Weights of a small mixture-of-experts language model, trained from scratch on English Wikipedia: a variant of Adam for the experts.
Below are experts of layer 4 (counted from 0) of a mixture-of-experts language model. Rows are named down (a neuron's output weights, with its number) and show model dimensions 64-127. Each number is 128 + 24 x the weight over its row's rms, rounded and kept within 0 to 255.
Before each expert's rows: a language model's description of what the expert responds to. This comes from a sample of Wikipedia text that the model never trained on.

# expert 17
It responds to: Head nouns and name pieces in capitalized organization names, such as Commission, Council, Foundation, Railway, Court, often after National or The.
down0 [144 115 103 120 132 139 107 134 120 135 122 143 124 158 152  77  94 144 138 120 120 154 184 110 129 154 111 120 151 132 120 165 147 135 150 141  97 157 136 117 113 146 114 132 153 104 109 137 118 124 105 119 138  66  86 121 130 123 145 124 104 123 171 124]
down1 [133  98 132 128 105 125 131 124  93 146 150  94 123 151 127 139  95 112 146 133 151 157  94 144 145 124 148  99 149 147 129 130 164 117 113  85 166 157  99 152 127 165 128  74 116 109 164 119 117 165 113 134  97 150 140 165 127 112 112 159 114 130 139 102]
down2 [116  68 129 114 155 127 108  71 152 112 133 107 107 155 115 127 133 161 148 128  96 125 160 120 124  87 112 119 166 118  93 145 156 135 136 153 163 136  89 139  71 118 123 170 130 113 134 143 107 165 122 153  87 116 107  97 176 116 163 127 103 107 156 110]
down3 [116 120 133 144 104 114 148 168 101 134 104  92 158 123 134  93 119 114 127 127 183 115 146 132 147 186 142 144 162 115  78 185 143  72 135  78 125 110 122 110 106 148 136 125 142 128 115 136  98 114 152 101 124 122 172 159 170 138 156 167 112 134 151 139]
down4 [102  80 114  98 123 123 133 166 132  89  82 124 133 122 179 102 157  58  84  96 131 143 123 143 111 139 152 137 120 134 136 161 116 124 160 130 114 105  99 106 152 130 134 153 117 149 143  69 115 156 116  98 124 136 131 143 147 136 133 143 143 135 148 122]
down5 [116 106 130 107 136 149  89  84 133 172 143 137 133 106 122  95 141 164 100 131  83 103 131 120  95  86 153 127 162  87  73 164 133 133 132 140 108 157 122 114 136 101 147 168  92 127  90 137  97  86 124 135 132 141 139 155 147  91 163 149 144 116 132 149]
down6 [167 105 121 137 154 136 153 116 119 135 125  98 149 155 171 159 159 101 147 129  80  92 113 163 214 104 127 146  87 135 108 167 153 111 148  91 121 134 176 124  93 114 162 130 141 129 131 108 125 139 116 119 111  93 106 171  87 132 151 106 102 121  91 134]

# expert 50
It responds to: Plural endings s, es, ions and plural nouns like students, players, episodes, injuries, plus other noun endings in running prose.
down0 [109 148 122 127 124 130 109 156 139  91 135 125  86  99 150 102 158 142  99 119 117 142 144 124 138 149 109 135 114 114 134 132 114 143 148 156 101 117 121  73 119 116 118  97 104 108 139 108 104 113 122 104 130 106  90 103 121 165 166 139 137 152 143  95]
down1 [121 114  81  93 113 114 129 125 132 136 165  88 111 131 127  92 126 142 107 120 133 151 136 154  98 147 135 127 137 132 108 153 106 118 175 110 166 138 114 133 149 158 126 120 123 138 133 132 100 147 165 134 140 144 107 135 130 119 146 134 125 173 126 136]
down2 [ 86  99 122 173 100 115 143 119 119 122  90 118 146 155 119 137 157 167 157 126 160 103 158 133 127 144 163 150 150 138 133 121 143 138  93  95  99 122 128 118 151 127 141 137 113  93 126 120 112 136 114 160 149 126 136 157 132 188 111 131 166 134 120 102]
down3 [141 179 112 111 125  87 115 117 123  76 119 116 124 129 120 141 118 111 109  99 112  81 118  87 103 105 135 122 107 147 100 100 136 120 135  98 118 144 173 106 105 101 101 141 125 152 121 148 146 142 132  93 164 109 114  96 105 151 160 138 112 118 120 132]
down4 [125 146 110  83 122 126 134 118 134 178 139 141 130 122 153 136 160 113 107 133 102 171 118 108 125 105 128  97 115 142 143 167 108  84 170 157 161 138 135 138 120 142 139 112  85 148 117 133  93 115 169 135 136 149 156  95 148 124 137 139  90 129 140 159]
down5 [ 95 109 172 165 151 159 106 158 102 168 124 171 131 188 147  86 141 136 148 116 118 115 180 113 149 135 104 158 138 107 177 128 129 122 142 142 146 193 144  90 153 121  82 111 116 136  84 181 167 124 120 164 124 120 155 101 168 138 132 159 102 140 132  95]
down6 [131 149 141  98 134 118 136 138 146 146 168 140  95 163 147  96 118 168 116 162 155 142 140 124 146 126 138 128 138 151 105 137 138 181 141 102 135  85 119 131 137 130  89 148 104 169 149 128 124 123 133 112 173 127 113 149 107 165 116 165 140 157 111  81]

# expert 29
It responds to: Single digits inside years and table numbers, especially taxonomic author citations (Girard, 1889), plus table entries like None and Release.
down0 [101 129  97 114  76 168 142 129 134 141  95 146  74 135 168 160 107 122 143 124 140 156 133 133 168 108 160 128 141 110 131 139 145 134 184 144 109 105 117 112 130 160  91 174 114 115 147 177 176 165 133 174 150 115 124 102 140 121 126 153 100 108 120 125]
down1 [124 134 155 134 114 114 112 114 142  95 123 119 143  94 133 121 122 113 127 191 187 113  96 131 114 143 128 113 135 100 141 145 125 141  93 114 139 161 126  87 121 130 146 159  89 103 138 142 131 153 140 161 139 112  90 103 121 126 126 186 108  83 131 128]
down2 [139 100 124 127  54 159 146 120 122  91 133  56 127 150 104 127 167 161 137 129 145 115 151 117 110 125 124 109 130 112 164 100 111 118 158 131 117 144 133 183  99  64 181 176  98 108 132 161 128 157 141 167 166  70 129 161 146 146 140 130 113  93 134 108]
down3 [130 131 116 120 140 110 192 134 121 130 106  95  99 136 130 143 126 107 130 154 133 120 143 131 116 140 115  83 105 115 103 125 132 163 137 105 179 119 110 134 143 139 132 207 128 155 109 137 125 114 133 119 129 106  87  94 149 145 148 151  98 168 122 164]
down4 [116 116 166 108 119 117 143 122 132  70 140 117 108  97 128 127 126 111 126 132 145 144 107 130 133 127 114 102 128 155 150 144 154 121  94  93 162  98 174 140 146 168 137 135  79 143 108 107 153 130 146 107 112  81 172 118 150 132  95 172 132 141 147 175]
down5 [137 134  70 145 140 126  95 115 107 131 130 140 115  67 121 158 131 134 138 157 135 130 160 144 125 140 119 121 144 128 157 126 128 139 123 116 125 151 143 144  92 120 111 110  89 113 144 132 111 152 123 122 145 138  92 120 150 102 135  96  81 158 136 147]
down6 [148 121 159  89 115 154 149 123 106  92 138 110 136  97 155 143 162 126 105 120 117 114 144 132 147 130 101 147 121 170 114 126 139 107 166  87 113 158 139 102 133  94 151 167 117 125 125 118 176 149 126 156 134 121 152 121 149  91 144 140 128  93 143  99]

# expert 32
It responds to: Capitalized content words ending organization and title names after of or for, such as Technology, Arts, Science, Industry, Children.
down0 [ 99 121 137 169  88 123 173 159  78 112 131 163 135 107 103  79 178 103 136  93 141 130 127 125 148  79 155 100 107 151 147 148 126 119 106 104  99 129 171 142 169 159 110 154 120 130 116 113 111 139 139  97 130  90 147 169 106 171 108 111 144 128 127 105]
down1 [120 121 120  93 123 137 160 102 123 136 146 114 172 141 137 101  79 116 158 144 152 125 102 135 132 113  89  99 152 123 133 121 127 141 151 187 141 107 115 130  83 157 111 168 107 111 128  94 106 146 185 133 138 106  70 158 101 128 122 160 126 130 158 137]
down2 [127 120 149  61  98 151 160 135 159  86 152 127 140 126  99 139 175 125  92 142 126 151 115  99 118 152 119 100 114 112  98 118 135 126 169 135 134 202 138 150  90 143 124 132 132 134 127 171 118  89 140 149 101 110 103  93 126 141 102 122 125 125 134 150]
down3 [112 159 126 135  58  91 136 171  96 107 122 116 164 106 156 107 106 136 115  51 152 128 151 118 149 130 147 113 152  97 127 165 142 106 120 130 137 150 127 140 105 134 132  86 122  97 139 144 108 154 129 108 119 110 133 153 130 106 136 130 104 165 107 140]
down4 [122 144 139 113 102 122 138 150 138 126 127  79 156  94 125 134 157 123 145 108 178 120 113 115 118 116 152  99 108 106 107 120 169 157 151 111 125 107 158  80 176 125 132 132 106 126  98 131 156 119 139  67 161  91 132 139 172 110 135 171 133 164  96 143]
down5 [198 104 109 175  73 166 112 132 126 153 104 140 150 145 145 115 106 163 110 169  98 126  91 116 116 119 151 168  93  79 155 109 134 123 146 142 102 140 173  91  87 130  96 129 118 132  95 123 107  76 107 111 110 157 137 160 136 128 128 110 131 138 120 119]
down6 [134 119  92  97 151 131 119 127 169 133 115  96 118 119  94 119  89 133 151  84 120 132 153 109 160  83 123 127 135 111 141 158 141 108 126 113 119 123 178 110 109 104 135 159 173  92 132 118 126 129 108 144 169 108 169 112 131 133 150 129 135  83 118 106]

# expert 54
It responds to: Commas ending a clause before and, which, including, and colons, list bullets and words like include, Clade, Genre.
down0 [151 117 124 171 102 125 128 124 133 119 109  95 157 118  82 136 191 147 129 119 145 145 130 152 152 113 127  97 152 126 143 162 163 114 148 121 142 147 142 171 157 142 148 135 109 114 137 188 170 135 144 143 131 127 136 140 102 116 112 123 148 151 108  73]
down1 [163 146 112 121 139  80 169 108 108 126 157 132 140  97 138 143 126  90 131 131 119  57  67 120 114 159 177 161 129 141 125 121 107 122 171 135 184 151 125 113 131 129  92 144 115 105 149  93 140 153 167 147 127 140  97 148  93 110 140 114 124 126 103 137]
down2 [140 121 145  98 158 116 162 130 132  98 169 116 187 120 122 126 104 105 144  97 110  82  71 106 136 104 133  96 131 142  97 128 144 160 115 128 153 124 117 158 107 101 142 119 138 130 161 133  90 141 145 141 100 129 170 100 169 132 147  73 144  83 114 108]
down3 [131 129 141 170 124 146 178 119 145 149  88  88 148 111 129 112 130  89 116 106 155  88 106 150 153 104 134 129 154  93 122 129 163 106 102 138 106  71 134 134 146 189 125 147 119 135 152 135 182 146 115  95 119 129 148 130 117 134 111 115  94 119 138  80]
down4 [112 126 124 159 159 106 138 132 101 167  88 113 147 114 113 149 146 126 131 111 135 158 113 142 162 122 172 163  73 146 142 125  99 121 141  71 134 104 105 127 117  85 125 110  85 117 127 167 130 154 106 121 147 113 128 112 126 109  89 109 162 125  97 109]
down5 [138 136 117 114 139 128 127 122 130 152 148 137 106 115 105 116 118 140 104 159 146 115 138 121 102 141 204 154  88  81 115 111  89 112 148 133 104  95 128 143 166 138 110 119 115 105 109 119 108 101 113 100 129 165 123 125 158 128 157 142 146 130  61  86]
down6 [151 128 148 135 104 117 167 103 125 141 108 121 145 101 103 145 103 142 164  95 124 174 177 142 151 119  92 118 137 145 137 125 125 140 157 103 136 121 122 139 120 106 122 134 152 140 163 138 178 151  89 124 114 129 140 129 146  97 140 158 128 150 166 116]

# expert 44
It responds to: Prepositions linking a noun or verb to its complement, such as from, with, via, until, between, by, and commas closing descriptive clauses.
down0 [127 108 178  97 132 110 144 123 119 114 113 168 119 133 103 148 139  87 143  89  86 139 102 141 125 139 119 120 132 138 113 169 124 107 114 114 109 116 107 125 143 138 129 155  63 165 151 147 100 153 110 143 118 114 130  84  73 111 132 138 119 120 123 149]
down1 [112 134 125 100 121 103 154 129 102 124 115 125 122 150 142 127 120 109 138  94 136 157 147 119 124 112 140 123 110 141 140 107 148 103  99 120 105 116 137 118 160 107 105  96 119 119 126 111  93 192 156 143 180 102 131 136 123 133 105 144 118 104 167 179]
down2 [155 108 171 115 125  99 164 112  70 110 132 150 119 135 110 132 131  93 120 147 137 150  92 157 144 134 144 130 102 136  84 139 154 125 116 131 128 101 171  87 173 121 127 109  74 124 121 135 106 182 135 143 161 106 160 147 141 121 155 107 147 107 163 155]
down3 [107 147 145 130 123 106 133 114  77 131 156  92 125 113 135 119 125 127 148 120 133 102 144 125 148 156 141 136 115 152  96 131 156 169 104 127 135  80 130 135 103 150 109 118  78  75 148 160 114 122 117 148 153 136 129 176 152 142 126 185 112 125 169 135]
down4 [116 146 114 150 139 111 152 171 130 149 101 126 105 146 155  95 157 137 124 116 134 138 175  83 149  86 129 187 128 181 130 176 112 141 127 131 206 147 161  75 159 114 114 106 131 139 117 107 127 114 146 147 146 118 112 116 114 118 117 146 114 138 104 143]
down5 [108 140 127 123 148 114 100 134 165 151 135 176 118 128 121 164  92 147 117 147 109 114 137 111 118 122 174 125 135 116 139 117 152 169 150 124 157  85 103 181 173 123 115 136 137 148 123 102 185 116 123 128 104 141 182 107 153 143 112 115 184 141 138 119]
down6 [169 131  99 133  91 110 122 122 123  98 126 117 104 128  93 134 115 124 131 108 153 165 105 134 160 128 120 130  93 113 135 154 133 100 124 121 100 132 126 126 137 145  94 124 125 110 123 109 138 105 138 178 159  90 155 134 121 161  96 132 135 151  82 107]

# expert 25
It responds to: Common first names like David, Henry, Peter, George, plus middle and final pieces of personal names: Alfonso, Rudolf, Necho II.
down0 [148 126  72 121 119 100 117 124  78 125 164  96 122 111 190 178 135 133 102 111 113 156 116 121 131 163 111 122 170 120 112 127 127 104 162 146 142 136 104 142 152 151 122 128 137 123 143 115 125 135 163 180 146 126 103 120 149  75 105 140 134 115 118 135]
down1 [125 110 124 162  97 115 161 134 111 140 126  94 132 162 158 116 124 144 181 123 159 152 137 114 109 111 150 126 145 118 153 128 107 123 127 114 161 134 100 131  81  81 138 135 116 162 180 156 125 164 108 147 154 110 118 154  82 123 121 154 132 160 109 113]
down2 [114 163 113 147  94 130 176 161 115 114 180 136 125 190 133 120 167 139 129 101 136 172 168 142 135 107  97 101 149 105 166 151 115  83 127 159 130 125  88 136 129 147 122  84 145 131 141 117 118 123 134 151 124 102 124 116 137 115  68 106 134 150 125 129]
down3 [113 137 135 106 118 111 143 118 136 109  90 132 154 109 178 117 110  95 149 101 139 126 179 106 129 123 157 124 155 154  96 146 133 117 134 126 136 106  87 146 148 118  84 136 120 182 137 138 149 155 103 148 143 125 143  98 148 116 131 133 172 149 117 102]
down4 [134 147 112 167 162 152 163  66 143 117 127 129 123 162 124 110  90 123 115 136 100 132 100 149  95 119 139 116 143 117 147 135 140  73 143 150 110 157 135  86 117 117 150 104 132 134 161 128 140 142 163 166 111 119 105 119 124 115 164 128 119 131 138 157]
down5 [112 164  81  87 119 147 111 109  99 129 148 103  87 100 131 107 152 164  67 136  87 155 112 149 112 114 137 131 129 141 105 137 123 155 134 139  95 169  95 125 153 129 112 134 138 169 118 138 142 104 134 145 166 126 124 119 152 113 164 133 102 149 155 178]
down6 [153 149 127  79 128 131 146 101 125 102 165 124 112 121 125 108 121  90  98 148  82 126 147 143 153 148 115 134 129 136 139 186 147 101 154 123  84 107  80  88 120 144 104 141 134 173 108 102 155 102 154 134 139 137  95 132 153 100 106 126 152 150 107 108]

# expert 43
It responds to: Words inside proper names of institutions, media and awards: United States, New York, Recording Industry Association, Rolling Stone, Billboard.
down0 [127 117  93 126 114 129 118 149 153 130  87 113 115 101 140  83 114  88 119 110 147 167 123 116 123 108 136 105 160 165 170 128 169 150 157  94  99 161 127 101  97 150 122 103 143 169  99 108 138 180 166 111 195 136 130  97 147 158 147 192 153 129 130 140]
down1 [120 128 123  68 119 112 165 129 125 121 127  82 137 138 154 152 116 127 189  99 125 152 119 139 122 104  87  70 161 153 153 143 128 133 129 126 134 118 130  91 115 130  96 165 144 147 111 113 135 131 101 151 129  99 132 136 124 154 129 109 104 115 148 130]
down2 [139 104 135 128 115 167 144 114 159  63 162 143 150 127 141 119 188 139 103 143 144 124 143 128 179 133 131 142 123 158 159 114 113 119 156 131 142 118 149 191 114 116 131  95 151  74 130 115 103  72 116  86 105  87 150 130 179 131 128  59 139 130 163 137]
down3 [138 134 110 112 120 102 172 161 106 168 148 110 116 103 134 139  91 108 113 103 126 129 110 101 126 126 101  96 109 103 136 130  96 139 107 157 149 146 110 127 136 112 127 191 129 111 155 166 152 123  97 143 157 102 124 125 157 151 121 178  88 158 123 140]
down4 [118  82 131 160 118 117 126 116 131 115  85  97 139 116 166 131 167 112 153 188 159 161 112 145 191 126  89 125 150 136 166  95 153 123 144 133 142 125 128  92 104 128 108 109 167 116 107 155 146 150 133 123 125 142 132 118 123 108 142 115 123 174 146 154]
down5 [ 95 140 148 134 118 120 111  96 152 157 108 126 155 135  80  77 111 176 137 190 114 123 115  82 143 151 115 161 133 143 123 154 126 137 118 121 119  63  95 138 139 109 133 145 125 155 161 164 145 104  99 133 114 114 135 158 136 179 137 138 108 124 112  95]
down6 [135 132 117 170 113 108 108 109 131 130  95  92 132 147 149 108 100 111 161  87 137 124 125 147 134 137 134 208 126 113 132 162 101 132 174  58  90 170 109 161 132 123 162 126 165 139 141  90 131 132 135 124 109 159 137  91 120 121  99 114 104 122 125 103]

# expert 13
It responds to: Opening quote marks and first letters of quoted song or album titles in track lists, like "Poor Boy, "Gangsta, "Give.
down0 [155  91 129 139 123 133 101 118 148 162 119 115  70 103 147 125 106 113 118  97 148 107 125 134  70 149  84  84 127 144 136  93 143 161 131 106 140 158 107 126 121 132 119 168 139 125 141 116 138 128 122  94 153 127 100 100 126 106 107 154 180 119 133 153]
down1 [115 119 100 128  93 104  76 108 129 123 126 118 192 138 124 169 120 100 100 115 118 162 135 106 130 141 104 118 138 116 135  96 132 128 124 122 137 149 122 134 148 167  69 130 133 137 112 119 143 139 139 182 151 128 126 155 121 140 144 106 157 130 130 102]
down2 [106  86 147  81 103 150 143 131 139 124 147 120 160 108 105 122 179 125 123 138 132 104  95 129 119 139 123 101 116  90 131  90 113 138 119 143 137 118 171 138 143 123 135  73 122  69 147 165 146 108 149 129 108 114 134 131 139  97 178 104 127 155 136 102]
down3 [129 158 134 152 107 141 138 157 106 159 113 125 143 172 172 128 111  95 116 109 140  88 128 128 123 134 118  95 150 152 146 121 128 123 180 137 121 111 149 154 142 108 112 133 145 148 116 146 132 156 125 126 121  97 100 149 158 150 187 114 150 122 139 123]
down4 [121 120 103 163  96 100 167 141 174 101  90 106 121 122 161  73 157 138 130 134 166 134 120  86 152 130  97 165 120 150 129 114 124 116 168 137 120 107 169  89 119  75 152  78 151 108 141 150 103 149 144 160 134 121 105 147 118 130 125 113 136 103 148 160]
down5 [135 111 150 111 124 128 122 127 165 135  91 103 102  67  84 137 119  94  84 144 147 145 171 110 137 122 115 118 111 170 110 106 171 120 120 124 104 151 125 109 118 147 104 125 140 118  97 122 143 128  88 134 113 127 165 130 163 118 136 129 118  79 134 132]
down6 [130 111 182 121 126 166 183 150 124 138 104  99 135 121 139 163 106 173 138 112 136 121 152 107 132 105 164 149  98 152 140 142 135  98 133  91 155 139 101  88  95 135 164 110 164 139 135 128 136 136 147 164 153 123  95 110 162 110 114 105 115 167 126 110]

# expert 53
It responds to: First tokens after section markers (History, Reception, Heat 5) and the leading digits of dates, money amounts and statistics.
down0 [135 128 148 135 139 123 151 159 157 130 158  98 107 110 173  94 123 139 106 142 142 125  87 127 165 123 136 105  89 168 154 152 137 106 117 152 144 165 130 113 112 153 113 131 123 117 155 109 123 100 159 116 173 100 121 139 111 174 150 126 115 148 110  89]
down1 [126 138 128 101 106 104 136 134 119  64 130 131 101 116 175 170 145 103 135 147 138 127 104 136 108 147 141 119 175 127 154  70 109  64 108 115 126 135 145  78 106 137 109 147 118 135 120 125 123 136 167 123 151 101 110 149 122 163 128 130  86 128 121 148]
down2 [143 128 142 108 147  87 118 127 155 137 131  82 153 130 167 135 157 114 132 127 173 103 122 134 131 125 130 109 156 162 161 100 140 149 107 112 162 135 107  97 125  96 131 128 112 130 143  89 109 126 125 160 135 104 126 125 111 137 125 130 152  97 162 104]
down3 [153 128 130 126 116 113 153 131 126 132  84 128 109 101 142 136  84  63 118 129 134 156 124 139 153 127 109  69 120 143 142 135 164 142 140 103 174 164 132 141 117 164 110  94 155 144 186 148 135  95 129 125 152 126 137  96 176 124 149 187  97 107 140 134]
down4 [177  74 109 167 141 133 117 131 136 142 120 113 141 115 166  88 163 122 132 112 151 166 135 121 136 129 146 135 136 120 116 106 128 112 135  96 143 142 146 112 119 110 109  82 103 101 119 118 127 145 113 179 104 127 145 145 170 116 159 146 115 111 148 114]
down5 [126 147 105 124 144 141 127 157  97 100 113 119 172 132 156 137 104 122 167 150 138 109 166 114 124 133 123 133 121 144 108 141 117 130 140 178 143 112 202 152 114  93 111 156 128 160 134  58 124 130  80 104 106 129 152 104 126 162 147 124 121 133 122 127]
down6 [126 128 115 128 133 111 134 151 147 108  95 113 126 100 126 127  94 133 116  92 129 175 131 130 148 169 118 109 111  96 136 143 137  95 129 128 151 119  98 165 126 110 116 183 175 116 123 108 120 136 123 164 162  97 136 133  97 131 150 113  89 150 108 117]

# expert 20
It responds to: Individual digits inside vote counts, statistics tables and years, like 297,661 or 1972, mostly in election and sports tables.
down0 [139 149 125 140  94 130 143 147  83 152 137 115 178 142 141 151  86 120  94 118 155 113  95 126 137 112 154 157 123 175 127 144 120 150 109 147 120 169 126 122 118 137  92 140 124 107 132 139 133 113 103 162 142 119 137 153 104 120 101 109 141 144 118 124]
down1 [137  83  99 159 131 131 133  89 120 163 170 143 122 189 113 154 107 127 150 149 134 135 138 128 140  45  90 151  70 137 109 104 120  99 117 137 145  87 115 119 130  91 122 160 179 110 114  91 128 153 167 164 131 109 137 138 119 105 125 122 106 111 135 118]
down2 [ 60 101  94 108 124 123 122 136 140 144  67 122 118 174 135 101 131 122 178 151 164 136 136 123 143 138 146 111 102 181 157 114  86 125 125 157 131 147 134 138 136 127 112 129 133 142 134 115 101 100 137  98 114  67 151 165 168 104 119 117 146 121 125  77]
down3 [139 134  81 111 102 122 129 111 126 138  80 110 107 123 117 116 139 111  96 165 118 118 129  99 105 163 114 101 146 118 117 121 109 136 158 122 143 129 137 174 141 113  96 107 100 153 145 125 108 105 141 101 176 168 106 177 168 132 140 132 134 101 151 115]
down4 [ 85  92 169 117 143 136 133 127 118 154 109 130 118 136 159 100 125 170 119 160 119 116  96 116 146 103 141 145 140 155 124 133 166 126 133 131 144 117 170 102 163 127 132  94 109 131 123 158 127 134 131 120 117  97 140 112 118 143 100 143 130 157  99 109]
down5 [127 155 121 131 125 136 127 144 130 190 160 181 161 124 145 107 121 169 110 121 106 126 154 121 154  76 147 126 137 122 151 159  77 142 105 162  76 108 117 128 122 107 123 100 138 141  84 134 161 114 114 151 106 163 167 110 109 118 126 139 116 151 100 134]
down6 [132 130 137 104 158 107 148 130 129 143 119  58 156 136 162 112 147 100 148 138 118 144 184 152 162 122 115 144 146 169 144 172  92 125 117 126 114 145 177 142  98 106 102 169 169 106 134 107 143 153 118 164 144 147 132 137 136  93 128 131  92 163 167 159]

# expert 46
It responds to: Prepositions following a noun or verb, mainly to, of, for, by, with, between, as in returns to Korea, contributions to.
down0 [157 113 117 120 127 142 101 107 129 127 120  83 129  76 155 128 126 134  95 151 153  91  93 143 128 143 154 156 125 101 160 142 171 112 150 139 127 160 163 147 129 115 151 108 123 151 139  95 125 142 147 140 118  82 132 147  76  99 149 130 127  63 137 103]
down1 [109 124 142  97 135 103 131 118 137 160  86 116 148 103 141  88 106 147 118  93 151 151 119 145 167  99 115 122 127 130 130 143 143 117 131 131 166 123 122 163 135 121 106  99 107 133 136 140 129 204 169 156 126 132 125 159 111  84 106 136  70 129 143 133]
down2 [ 81 146 121  90 137  86 128 148 140 139 148 133 147  98 129 143 117 132 139 125 126 121 122 134 104 159 149 115 119 120 126 146 141 130 143 173  99  73 123 139 128 132 131 118 107 146 189 139 108 141 147 116 103 112 130 124 173 110 152  99  93 135 140 145]
down3 [123 174  97 139 103 148 128 118  95 110 125 117 103  98 111  87 108 119 110  99 139 117 116 120 146 103 135  98 130 107 147 172 150 141 146 126 136 113 174 189 188 117  67 104 122 133 110 175 107 116 112 141 112 134 127 125 144 154 119 132 148 153 135 114]
down4 [123 161  73 132 123 124 132 131 100 116 111 127  95 149 150 119 144 125 144 148 131 167 120  94 121 128 121  95 184 156 139 163 109 117 133 150 129 137 152 102 147  72 111 139 130 126 114 135 104 161 117 141 137  96 127 100 127 138 127 134 151 139 161 131]
down5 [120 122 140 118 116 162 132 110 100 137 130 145 166 139 133 109 118 136 128 128 143 139 167 115 124 109 126  97 158 133 132  79 126 106 131 110 176 129 166 144 112  87 117  88 114 174 128 127 114 130 118 107  74 116 137 149 131 108 107 162 123 169 122 128]
down6 [134 177 120 112  95 106 166 118 128  93 157 143 128 129 135 185 147 124 132 138 126 166 137 116 172 103 157  86 118  76 118 156  92 128 166 135 138 150 117  88 168 110 117 172  96 131 120 157 136 134 143 144 180 127 153 105 139 123  95 113 132 143 123 138]

# expert 33
It responds to: Leading digits and labels in the first cells of results tables, such as weight classes, ranks and medals, e.g. 55 kg, bronze medal, Win.
down0 [123 139 123 170 163 162 125 184 139 135 143 128 105 125 128 131 136 163 111 124 115 141 147 110 135 145 153 135 104 120 158 150 126 170 118 137 117 111 142 154 129 148 141 173  61 120 108 144 120 130 164 131 142 125 136 180 136 121 115 173 169  99 133  78]
down1 [111 122 154 131 139  79 123 132 117 189 104 139 131 103 115 131 139 137 143 124 166 141 116 131 136 161  87 132 135 107 112 124 138 141 114 165 195 127 117 148 196 142 109 178  89 115 134 114 104 160 136 134  88 142 136 129 132 123 121 114 102 133 148 144]
down2 [142  70 106 116 112 112 178 142 138 118 162 123 105 172 127 136 163 135 130 137 121 129 129 135 101 162 117 167 108 149 131  99 127 146 119 131 138 132 121 163  93 193 120 137 151 134 139 161 154 115 124 118 109 130  92 110 139  74 140 106 113 102 124 151]
down3 [142 144 127 154  56 123 144 132 114 200 127 133 104 125  94 161  90 128 126 117 137  64 116 128 119 118 135  85 133 117  90 101 124 112 146 113 141 128 132 130 131 174 101 127 129 142 144 125 133 134 112 134 125 110  91  64 124  91 127 138 126 115 102 104]
down4 [137 143 134 157 118 122 131 143 119 114 150 133  80 143 141 171 148 126 121 143 143  96  96 112  98 155 112  68 120 182 136 126 107 122  99 130  89 116 136  96 113 116 160  94  92 116 156 152 166  96 154 143 145 153 123 120  99 140 132 138 131 114 138 139]
down5 [132 124  88 132 113 117 162 107 126 103 115  79 115 116 135 113 141 166  98 155 157 102 133 123 139 140 165 137 172 144 130  98 149 120 104 142 178 117 131 120 141 107 123 123 102 112 123 134 149 109 141  88 126 158 114 144 141 136  79 140 124 159 131  77]
down6 [141 136 157  91 153 110 128 149  94  91 148  92 130  99 137 143 121 129 165 117 163 109 182 140 144 154 147 162 145 164 107 172 112 171 119  84 117 140 119 133  84  71 155 135 117 146 102 124 143 122 106 131 163  90 136 121 144 105 121  80 156 112 120 147]